From a checkpoint of a small mixture-of-experts model trained on Wikipedia: 80 experts in each of 7 layers, 128 squared leaky ReLU neurons an expert.
Below are experts of layer 4 (counted from 0) of a mixture-of-experts language model. Rows are named router (the router's row for the expert) and show model dimensions 0-127. Each number is 128 + 32 x the weight over its row's rms, rounded and kept within 0 to 255. Numbers have three digits each.
After each expert's rows: "comes after" lists some tokens at least twice as common just before its tokens as in all text. This comes from a sample of Wikipedia text that the model never trained on. Tokens count by the router's weight.

# expert 4
router:141117115169159127161157080128123179150126130111126159126099153129107135166106129238129079041154136204022142151106141129137127091162101228125105123103168128144126148141132148136118134154160153165114163149184081147118109123114134127122108158123143144163160118133153109096110122124132144134141086134121139171154171148108149088094122182108159181121104155188175129159053132146187171159137
comes after: "| ", "- ", ": ", ", ", "the ", "("

# expert 24
router:134051145212142112153095106170123207149077147103202088149080122130045126118116075100155099112107114071107143158169132125123153153159140184149115139101115117142116220158159147162117128135160178136183089126102051138097104083171097140144097155144102130094166144129105130121106101152119129123129154101085128198095135124124105107139193152150114146130142129132113138157128142143181183128098
comes after: "N", "A", "S", "M", "O", "E"

# expert 44
router:105151185093116117099105178138092124151102142107137129171136161134129123118148155110098142119100199030148188104212134160193180117125133169222106095112152164138059097106171110103123135130145142148173113136156141115083115097150100109179103129180134097135130146102132148158101117105117098107138129152159178076037083105129159139078148127148115124134120090160108119114162118158166132178102
comes after: "S", "M", "No", "A", "D", "J"

# expert 42
router:117109090133125089144131141097104154122090136120097168114086131121131175103156159172137087178120142086134168133178160189122142166141115147093141148132133090113127107067121120092096153112089191149071153137164126135116149099170184132128139140076162109172071139234124144096075124116189169166062126130144125158111123107108158085099153121153048169084083065125128136106142131119186096135099
comes after: "|", ")", ".", ": ", "/ ", ";"

# expert 56
router:128140108140152142108187152131098132135119131106042136116156104162128115139178129119149099140115143083114114160097118151142047120104091066098176128028173180139106110121123124164133229185137160135105167130134132130130074092211155102075167125134156167114166148148144125154116123120104141132080094109118166108168173127157125100072122125117121188132100086095121103181146127194132104120137
comes after: "==", "===", "====", ":", ".", "- "

# expert 76
router:129099186113188167147150203145128112182135173131106113152105112109155114106146152099125193136122088140179111105088116116133113131091130244070134152093166206116095157078102163188114113103181148103059121077086095097151134086103116083100126128147044121111123161134123111132149156134122120084115134123100169106096185125120137117131113129118113126165165062142180116117143133116105134156141
comes after: "S", "B", "W", "C", "H", "N"

# expert 32
router:084125157153158125134125110098117154143087112114089140136157142126183127107116122144144155138130156147158099129175096162161123070132068096157133153103138165103059131191130107160117190107056156109084104172186151119066181107199121143108163151091167135124161084138163207135127075116138159150148124119111206085102088173137104178098125144137096134135094115164126140188171127143059135128134
comes after: ".", "=", "\n", "\n\n", "by", "Born"

# expert 57
router:160091097066113143180139109157094112160139139104171116133117064139131103169159093138137092085107069123047144160117149145139088115151163146156141088075160133171135188147201125179124077127144094143140166179142121191153082126095112121101191083085106150149188154134118142112092121074177093121117102164118098143153142206122135081094124111097139190132142141112148148083147132098119143096145
comes after: "| ", "(", ", ", "the ", ": ", "in "

# expert 38
router:097105138150088097134140097151201101080104167142142149120110122124078067155109141068124069082066139152112081083151088149143161147112119073083076123142113073156154133112143154169153099144127154130163170116087115142078101136161165147106070140121153075154089154116124122144096127132142148163110139131114100108187080088162105128161203062152107107127148139079058083162057134118130126111131
comes after: "201", "200", "199", "202", "198", "197"

# expert 72
router:079120139110071104150151127111099116138159130160141121096112075137070096132145125058108149178130141149113147113155134197104114102176154153106095150133127091171198151054031122113150168173070092100117074139119096085082100124154124136134139111174121135125093098164112104075079119144162170112151136062145060148101159083143129129148175173139125078101170118145158142161098141103092112136115
comes after: "| ", "C", "n", "en", "an", "i"

# expert 41
router:157077107185114095175135153142128107149082151102095117172122148127168136137094091104113125118104158141128109163128124085168135119080117216158068100110124116124081143135170142186098126127128197074156116152052152104082126149129165111146057099142135153098091118140112114144048148137124067174087121128089181125115134139084156166122082166146129113061149075087117157070135121109110119160088
comes after: ".", ",", "0", "1", "°", "′"

# expert 47
router:126069088187182147158061114136152156098101131076144114146141131118178130160107149175136116066120132125149093107128083080161135168073114098129090158132175126152125102113087174134083104114224181147180132200145125169166104142187145131162114125161163101127128130110140104155126185121093137107147091127143096143215103105118158091155094129099152111119090124138103099141155177146199131101124
comes after: "| ", ", ", "(", ": ", "; ", "- "

# expert 0
router:153160152211142117199111159124124097132146158050100077116145139129205115161049161128085142125191121113121121112078078076106097154127125115124134139106171152142128071057133145144135131113157079139155147134139126101128111135072122119133147159165135153112117132113140133119160178113110132151159114117137059164177182133113164115126112140126137089122150070122136041082046146124067150125135
comes after: "the ", "a ", "s ", "The ", "his ", "an "

# expert 65
router:145151165152123142109121103138107097169082140138207127111154110063120158072078145093126100132092077134142133119158107113139179132110125059142078136156066090125103157121140120076088128066123088113139168168135150134130090168100153162129098132087101111146075182170142127157146083138125074157124146139148139178109119103114031144108065122108122160088083107162146172072162122170152127096183
comes after: "at ", "in ", "of ", "during ", "At ", "non"

# expert 43
router:147078090092072196056172089117135150129123106216123127129127113101123116125120130156148105165107152028091186172088088206126129133127161084061142138159135160102146200107149128183115109141162140130156122116130129123074118102170139115144083106074162127134127093153117127099094118124117167108104132111088116126103142146100052138102131117139132134104074149076083092158109149165084115148112
comes after: "|", ")", ".", ";", "information", "a"

# expert 51
router:188161120191158143180062143160147112104170144091147074113137139165178098180150074117113103106125095164125141096187114082105153100099134141152158127133120151143108141113158139144117120111044101129062108175131137188164106109109116119117209128112090177136207162107141165114150156169165099136165101150141160085201148087117127107110170119105131148149166136126118119198137130157148158166153
comes after: "the ", "a ", "and ", "of ", "was ", "to "

# expert 30
router:138069137179176156130114062142149114146166113181099147135135101094070128105132123144171168148179167210146033128148101159110184131125112107108125132162103129125161172154168120102107087125075138090125098108072113147132135136135129138184071106138130128152090157141106092146150104160127132119138125078151148116138130123127070140063090077141190103077080151112081141103155096104071127195107
comes after: " ", "% ", ") ", "0 ", "also", "1 "

# expert 20
router:129072164189137091097144142091150117139126115117161122135127169138133155143127142109017155117131113156141160140152139088142152116138119170102077134165058108110169184194076113122100103064126148166112144202176135114097111110076159160135131127053152126184119164163087084135070106125136106093103090118109084113117103092083120138126166111130135096126074081067141137129145126084164156166125
comes after: "/ ", "2", "3", "| ", "6", "0"

# expert 19
router:113168144117105136109122122101097137080117148099156157141168128125095119149063188165153084090070112071146168116145083113118158137093104140181073109182124105066112101126096108078075131148114141193126086079147113139147101146116140133071088118134197109122113190161136145108173130148084119181135110118111088134095098185135136137095067145140124131132081031151157130140110155129192143085128
comes after: "the ", "| ", "- ", "a ", "\n\n", "his "

# expert 6
router:139169102160095080162135125163094121130104126108115110173128127103146138092083131185129135156122121072163166146153121105166139127193107156159127094121130082161138145131125153105072126105144139175152086089127188114112136127096150139200150123080170146154104138091140119107089104132129078112162133126145121153130105108147038136174136124161175085097143080146117073204255121144086101088106
comes after: " ", ") ", "0 ", "1 ", "— ", "2 "

# expert 27
router:112110100214117127107118125110114185138151119115056124116124151146074165140126140104135081115143135103168114146105135078131120178095134133143133146157108129122124083112095148187098122161111183163215127126153132118072119135163140119152033131174167107111123140150123142120142107128095146105115113124138109125177146187107161080197086182110174115078135072112099173207099118152191078159137
comes after: "the ", "- ", "High ", "National ", "a ", "State "

# expert 64
router:165069045157119075137126113167142195110088143100206122161126111156097146127142113175170064047091148084061153146186137102147085172133134121162125079113135132145092146226183097159156113161132121149128133158157083150162135138131168132125157146104126146092152138151153145127144139105132131124107112139132105159158119142126103047161131194154149154119126154153133169137146134191135111167147
comes after: ". ", "- ", "-", "; ", ": ", "\""

# expert 31
router:092083093147117121112162151156170132139065164117140135154123115152083091124073129113100113083057157080183090107099161121130071213118142126104086132115129107144150182122165116136097152119170169127151116087172117098129199116088133094108090177149139113143109137105177090103120151082053149170065137113088172145162073089172116144110115142092064157103100124109155134116129150089108163112093
comes after: "| ", "201", "–", "202", "; ", "/"

# expert 73
router:173161143118098137116124120106146103069145142165192109163141133112158148139173170133137113129127141153160113077198147100096160089164149036118168059127156155165113114151152120072148106109138089158141138142134198119147189092092132160153180133131068139117090097146157129090103096125096168158147127159132142060135080161152113152110099100098141132105096164120155126100027131122142099181180
comes after: ". ", ", ", "that ", "where ", "which ", "He "

# expert 50
router:058159107175121167082092131130108114115150149045163100168108184128161199146131145101121128113130124087127077116104141093129121186151145102110161160179158191142139072073055145144115115141068173175142123129193163154140103103149155140127080115155108110124190119098127130098156202119092109104096102150100056175107089148117110154133139142139097127105128113066119144162083113099133116113134
comes after: "to ", "in ", "201", "200", "and ", "199"

# expert 67
router:138104082158084071148107103099176186163085095132106111109075148101147132098158126146178142167116125117139131124169094103145095127201103154135090109111109100092128123154080119165125138152108161158155127123070163145102109119100144084086091151087130143158045214168133065176101106091069116154123117135122125109180157084122152167103108165093149173086100091073108153146173113085088156133135
comes after: "(", ", ", "in ", "–", "| ", "In "

# expert 71
router:144139141137171111147174118116179132090137135132098158170142116117134126084123081140153140124089143089180211156165144075133130114154100159059108142128126138161131154164175106125101131117146158178115098135144142082086149099118122111117132108088147144106070093094126102093073079061129151128173163151103105165121075113164100140227169140121192156071152080119181107141195118120156143072141
comes after: "\n", "0 ", ") ", "1 ", "3 ", "2 "

# expert 70
router:180157105117146142090123123113145160118111120084141139157102192095109149127146150156165113136101120134162132123144116169156128132153174115144130119104157122126084091141133139096132141094138154175133167121103187115118111111000104151155095117126107151137170122126153165144115062123103089154134126112108124144176161168130082216145194143135155165127243209139078139093179120115071127143130
comes after: ", ", "s ", "ed ", "es ", ") ", "ers "

# expert 75
router:131157113044148160040115162066110146151134138094137115130115121137084142129138138164115105163113082128067100120115088145127161077153122074169138145142157148107093062169128118092105146134108130153066152132177174102129145129091121170199124167112174096146086099119122129118161212147084086113098128146149083112118156107123124140140081070137105136135175056134080177093108130112119173123178
comes after: "the ", "known ", "The ", "such ", "served ", "a "

# expert 54
router:120089114109119120079125138085169137147117134121186120135120131177188182134173137084190123097127115169084125163105137124114150125097115093088111127151115101090065135148061081044107163140026135146131122201190155117071136142153154186108102136116147130151030064127114164152063140134102101153129148132109119119142125135117135113142126168131129159081148177141117172127165114110111135133137
comes after: ". ", "\n\n", "ed ", "located ", "es ", "s "

# expert 39
router:118143160112073124106138136127081158116141133118110110114150186124123137098139159144195116159157134098157137148127182079092124145155120133217100062129113096120120088117163127137115160141162148213146061065107119135066113159131170146112101121137159122081075113093114157123155146136128131169069137121155157150111152219132163163121124188131134072145193059104140141150135116175176088122161
comes after: "\n\n", "World ", "F", "National ", "Tr", "Cul"

# expert 7
router:091163119112069117110102164116188165133075146170190124132076020121126167096111118091172088114097094098035189100147054100134122068161124192122115118091087156132120102171121141077116102070152110127139162118157143165122116145126113142064133110125155123149093096149124133135169148145115138137142124069116143134124116203107124129084138089137111122147122095123101109133156122065142114112160
comes after: "is ", "as ", "with ", "was ", "in ", ", "

# expert 60
router:091160109147072159098158112124099092096085146162167148169109109131094178121082142111146075123092113068136169103100171186144108138131128149100103153126147141121116130102086135066098182140190165149098119119132136144112121146142164120134149133153150083130090088230156060096116119062159104154048134117112118144145121131132128128098069111138051130117081047119109120112154105082088145108159
comes after: "| ", "–", ".", "201", "202", "200"

# expert 33
router:218136130191092167099170130037141188142119104178165147148158141106156146137119137133128134115126150136160233119194150166130131183124121090163139116078096110185075124178160164125145163108151119151144123136058162132112081173094105118087146094116128106105082105128126147121161116155130117149164103156157155132126141151129092126095096123125131171161140158178127160063193162109146122103151
comes after: "of ", "in ", ". ", "to ", "on ", "for "

# expert 10
router:195138141169106119127120099140083121181130139126179163149157152128160111133129119181101155102089085175087080125113052113106162069105158163160088148172131071162140125179105132097080110147137177146128113187146171165088131120094148120133102084066114129177168132128118073107105138142138074202122126115080162142091095069130130086125110143119121141114143206094115141145119156058177132115128
comes after: "1", "3", "2", "4", "8", "5"

# expert 28
router:159115136100159113073138161140063180136084079135127183116108139103189100101145116151146094132123091088105158148153094156147114122174064144110133131104103104169099122188080082137109179102065143145111172171142133097080143123093146110178156143079141136129115134069124100125077072143122166088101104089100125052103149157131101171087127096087113136149098062160111151095145133155169128194092
comes after: "\n", "\n  ", "″", "°", "\n\n", "medal "

# expert 14
router:155167122120185183079110108072094138125170181076105108171158142116217199129128125094137134086137134128121105167151131100113142140132109172085155177141114040074132075120091152168119197169056144164132101113127151119135163118135125126186122119127122138139132160128135133126124159091105134116121135132126129102115108151135108073156126083146116116148025152098182151120109133102068091070109
comes after: "was ", "he ", "is ", "also ", "He ", "were "

# expert 22
router:129162147121069161039122161111181153113192142157107159134144164134137139121115143131173090128083158142168188101137197179092158055181121161183113076158112158105076123150133113122118160155152129150169131076136152123058131173156144121118111092124134087099097115168141101112131073136140118131187088121136123101061117160152143181093120107153086139167123116139099101111145160111193127140182
comes after: "'", "United ", "the ", "New ", "’", "South "

# expert 11
router:106120058137103114160116144129193081154090147097131114194156131140137120145089127143141167118096129117123102170024126101130087178084164173100108136071106125136111126174200126155134148128171147153147127104129150116059125114102135167128066157129155131139080101114139065152098136112086088182129103118104140137225117094120138153058067171107142152125086118080122137129145144098114166113100
comes after: "| ", "; ", ",", "(", ": ", "$"